Experts of a small language model.
Training: a variant of Adam for the experts, 725M tokens, 5531 steps.
Below are experts of layer 5 (counted from 0) of a mixture-of-experts language model. Rows are named router (the router's row for the expert) and show model dimensions 0-255. Each number is 128 + 32 x the weight over its row's rms, rounded and kept within 0 to 255. Numbers have three digits each.
After each expert's rows: a language model's description of what the expert responds to. This comes from a sample of Wikipedia text that the model never trained on.

# expert 20
router:167135086165114143093131145185103149168136160150112125105135177144137093119143120168119096110176147150118220111129145172088139153094123164084145099164131080168143119134130107129103101123119125110137170124157090122151135173111171050144126112079042065116110138106080135077119135122136113122181123099146089165181135112136143118124124120105025139049130143132187118146172164139143192110140055117119137131117108132172090146166160085147131177096115106131161159122163146106115103143106121176111141155141150082084110161058044129138075156103137191053140127139103110136118123223165088123162112129163150104135093150111128154180073156117061134148119124112114119140143105038123081154076080128176117162129157127160112144151186159140113183121138158099143094153153131134138105185152168
Description: Word-final s suffix. Short word-ending fragments, mostly s, t, st after an apostrophe or stem, as in Presley's, can't, whilst, hosts.

# expert 13
router:173135106177121141132190172172184148128178163092171124112137149126089078109070070165096094048168159133169189164121142170117127163110145162130187134163088086137103142109135137131095142173196128114116152127119083090142099145142141100106128091090153107131095123112137116034073143151132134137177098099131124111188093149120157128125110167123114147090103121194146148142164150092152179166157058121124150103119141170131085103110182080134122123086152127087154105116140110130100068120138126183099105145166144088106113151135061111102069153128146150124123172141099069142131127153145127162135075093115098102111078136150134134108092176138129130147198129097160125166136125099095043188071184146146039108174114133153085116178152119192166145144112106105091064099135169124148098160135133
Description: Mid-word name fragments. Short letter chunks inside names and rare words, often the second piece after a capital, such as Ne-il, F-il-thy, Bea-ver.

# expert 34
router:183086130104177071130136105170149124116164168119147130118093146159096089136098076113089157063165136149146193168156145141105127171085089171152132106162153146164072101084159143120061082132127077138116143146102128117160134117123121115131113102053110115092077108092128095109138124134086173152182075088101133120169141135140124108145150123098094184100142140145153126139170149097148181146158105092099098113126150170141102208101115116173147116077158136131088174110137160098128097148142146184072092130151137105120102112103056147103040175084137163079159166108144109110099126149155132124125124137131073131147094150123087116117075128144141111190159133031115109153115110086095130143115137122255160127149113107130062134177135176156131171145127157103105057171164169172113095130145166
Description: Infobox and taxonomy fields. Values after colons or dashes in infoboxes and taxonomy lists, such as compass words (northern, eastern), Genus, Phylum, and year digits.

# expert 52
router:139168110164125124141144110151108166157160183128144095116148165161052126133092096177137122106161137163113176159127169157106113183051160154082194105154149096128115154098142121154104117099147159115113163108143071109120083177114159076074084130080087111088126193124111143087083195158131160164192104129140091120142125106087141087087156108116137152057155083166202144155158192146179169146132078132081139121111100168121108120195215102131127132102087100143167129122143111092098106116104157199099111167144100079108134142084072093123104134133156106103097184125101105106131097170138143157098127096149091108134121137138161202188084114121077083139124099128123152113167104047113061170083113163157087125162143121108097144146143157146172167110121115112118091114147139114112077137101124
Description: Team-name and plural endings. Plural and name-final pieces in sports team names and results tables, such as 49ers, 86ers, Ebbets, MLS, and commas after dates.

# expert 47
router:149116116144162112111141138160105147144152181193120123123108080104078118110078078143111129105133194148130192142162119188086157156116145162138158094154217146094127102102133136125092091146138103119095172141122118126128103196081117130087131167145082091106099108119157109127119143119118120171225113099121099112173115120104145121110115110100089176099114094149148131109129184118150140083160174171106161086109120171142162178171198113124120097058131131174103103139124168069125117094127152199130167144137131065111178161111054086138055147112145145084106162202137060119110122170100139065172105129152097125085125157112183150132077131105108136112138128153118120141156133082080084166107161138187127127123177130092121138157142187140147181165129142076053139116175165122174075115139134
Description: Education and sports nouns. Common nouns about schools and sports, such as college, university, professor, degree, touchdown, yards, court, often before plural s.

# expert 26
router:112133129136135123133149152189124122155161154148186113098151175156103106044119097142093099064153155131110129134137195163127189166106126121128166163165134144086119166085169144152070123130186141120079131126162098122147119095097149115124115147103117140113116116098119125069107154121078166148144079119155091136114114069064136095148170131151130126078138141138127113112193194159172150171117110166043126105112122182135114169156142074137134122083122155114082127158069112053068157143125126177108160107174152103123149142104104126076084153141099155096138116139176032136163146164124149068125051132093166095122131123161181136159098151150065097194104135099108141150183105102127091149103118169184148167140151119091084136184177145159116199135110090134064119112144132127164082126157100
Description: Name boundaries in lists. Tokens right after a personal name in tables and credit lists, such as pipes, dashes, opening brackets, or the next surname piece.

# expert 49
router:162139126136140127086134147169111187132159154193178162117126178178089107073131112125092119110165163131097194105119129157092174170116097083175163109167123117138174145123158150168063139116091071123175171162153108131129112155104152131162111137096070081108102130115168117119091148147113157181201084120058109101164120103097117079112157122103072120074096161149127151126178191150119149094149123134106092121077115163123120165149127099183121111118076153092145142104125163090116130124082132152079160136162160119045131092056108112109077160088090132068118142143149056173164172145157135072132068144112138125142114107161216116141117155143096136161057112108120104133150126137162114122074149153168118140119109132190130159129129152144172194146128120080104102164132094142143051155171104
Description: Narrative verbs, numbers, particles. Words in narrative sentences such as on, died, killed, number words like six or million, and particles like back, down.

# expert 27
router:150136120117084113107169177160141082166169199124145160093118136125084063112117104123106101057148140149164154117149167190116121199103101100115134104134126132121136139080132168104071143116153102068168157128147098106131125113178154054152119089102098095123084093133189158098167079117158123166195126112104117139139087130117141097133116126095128188105123151147118108127201174149095157130052132127095157135081109151152169182118162111166119120113096083159130145135133133077077143098114149158086156120146131075119104118062103140150045184153091112106124166163159064133116096171170178088115105110105108128130096144121139174163107106144074102155090086141143122134167169114149108119093176110171115196128086114079048150166185166145120188115156129100108133174204164114137098141156144
Description: Media work nouns. Nouns for creative works and opening quotes or parentheses before titles, in lists and disambiguation pages: film, album, song, episode, novel.

# expert 54
router:143123125132132098103158100184171155164136200133170134117151188113128149120118082148062131066172168133123180176122148181083171115142135167108157137179137121123108129103108153134101082140148114116137176176106097112149150080116172132096124132117077121109103115117129114042145195100106117145201126097097137109169089127108161121060138118109137190112118101142150150154148191125180223129103113139132089117122146195156110111159138106149170183106121077132106112105150161108145076175140129192070129128121136093095106137097021108093106135118142150095136137152122056097103092161184126101110107107101116104149140086135143125137053137136064099147189140109133120131136122060095111153090121140186107119135132121109075152186176185131161109128114132108088099133122176165168065112151171
Description: Final single consonants. Single consonant letters ending words, often foreign names or units, such as Slova-k, kg, p.m, plus Thai and Czech pieces.

# expert 24
router:118126115158147142100135134172158124154172174141195105123169185140115141119130043112115115097174137179145193162130136171117162152065111136107156099214142114099144135104097157151103105147169110129083087164136110108165119161120145158140073140106113117105130121100127099027141112170101118168181123094134089175148042125081142114109127091089156150054130135124120121123144156144170212203117122126086151105129143172177123151155125140139117150088108119073115143146149104073161082134107095173139126145118165080058094182113080130100108133137125137094103167129128109136164168170116147162150131110152148097104140153128163124125059174130075073151131124096121128156166156052119068162080113161143134126120135110119058143143145163138103139153102119113076099106123139164171022174135108
Description: Conjunctions and transliterated syllables. The words and, or and &, plus middle syllables of Indian, Thai, Chinese and other transliterated names, such as Sub-od-h, kh, ibn.

# expert 38
router:123140133120144138116176135192132126171191190118159110137095127148100132141094073129087093037143159151129158130117196216101169102076159098098145126168164105087113202081128139142067132105117100152153162131133133107167100155152173088106099139111096090104139118150094120075156135096109183145153119168136093154169074135111148072125184129134128104091108108139133114130136161086167131145129059088133129103147149225126121143148173111122116096106099138089154144100151172096137070142140181152067131115085167108128164126105097074154123134145105135086101149140118083148158087149166131131148113136137154063152078185174146153122072143161110138117095132114135165096160113052163054149111149136163095151113162126124083140195200154173171149155153128080071144110100124133107091180145151
Description: List dashes and initials. Line-initial bullet hyphens and first capital letters after line breaks, plus abbreviations like Pos., BA, USA and country codes in squad tables.

# expert 29
router:107118093111196108109140135152167127104140179125174146094154167173116139127097114160114118044182183114099201122105176136056109086053134123118137125126124124151113140145081130132090116109194126115107182187112070092179138137100181085128101094114140139165125177129136105124098110109038129178125087135082108092122166101089149097128129117102074128095124112180099152137153190110166156150076124161132124132132066190148129176166146122094148112101112159087131168146135150083097120113142170153123140139150179059050150140098094125146073151078105102163086172197157115143169146144153116134193127164134086112148168158142099201128132164117121083088127098103123115198138088082147095169067076128162084142084120125123107133115167112140127125124154109140092103127139125146141106166134186
Description: Verbs and pronouns. Auxiliary verbs, pronouns and hedging adverbs in prose sentences, such as was, is, had, it, he, probably, lawfully.

# expert 33
router:119111125123150103137134138180109125117149193147175085116151203156089102090095094132113109103171179140134213122122167186101141152106113113116193170141114091094152136079145162135098092143221148122089176111159085124155098117136145108122140174088100121096120150105105141064118191141060118148158089096160100150134077092092111103139170110151112162065144129164137144087136190126171158157127092140073134112096129231159110127157132107146133133097121120121088123123118142107113156106120137187141102133134134101093156172118037106117071121106115132104114151165145071151176126190118145110133040113112153093150090134181163168162119148156066100176096138129120151147144111099148091128056133183161125133144178139137056118099144182185122132151136126132106109085106139091175092122123175
Description: Surname word pieces. Middle and final pieces of personal names, mostly surnames, split into subword tokens: -kov, -mann, -lyn, G-ould, Reyn-old.

# expert 4
router:140145110136118118120120161172126090138192229172120132089148127170104147083111118110106065110154160144149200104128145185109102188102156129095150108153155082118158151071149141112102131096195149127092139118163144138129078163117167102117084129068112095104108155102112128098134148184125132173159081139159094125174092163104120097121130144156117132108090102156176141122192166186144189160146084120096143141102127195153095132180152078135100148101129093151146164151157076090127100133088130156089146142118128122102099161107043121125079176102115139131150125125122134141159115177168089116122092139096153094118075177158150134159146166107070123156128128118128183138180117068149106149065086139146104163134157121136084172164188152201132168119134135103099155167129091121086001137110114
Description: Title and name words. Content words inside proper names and titles after "the", such as United States, People's, The Simpsons, The Lost World.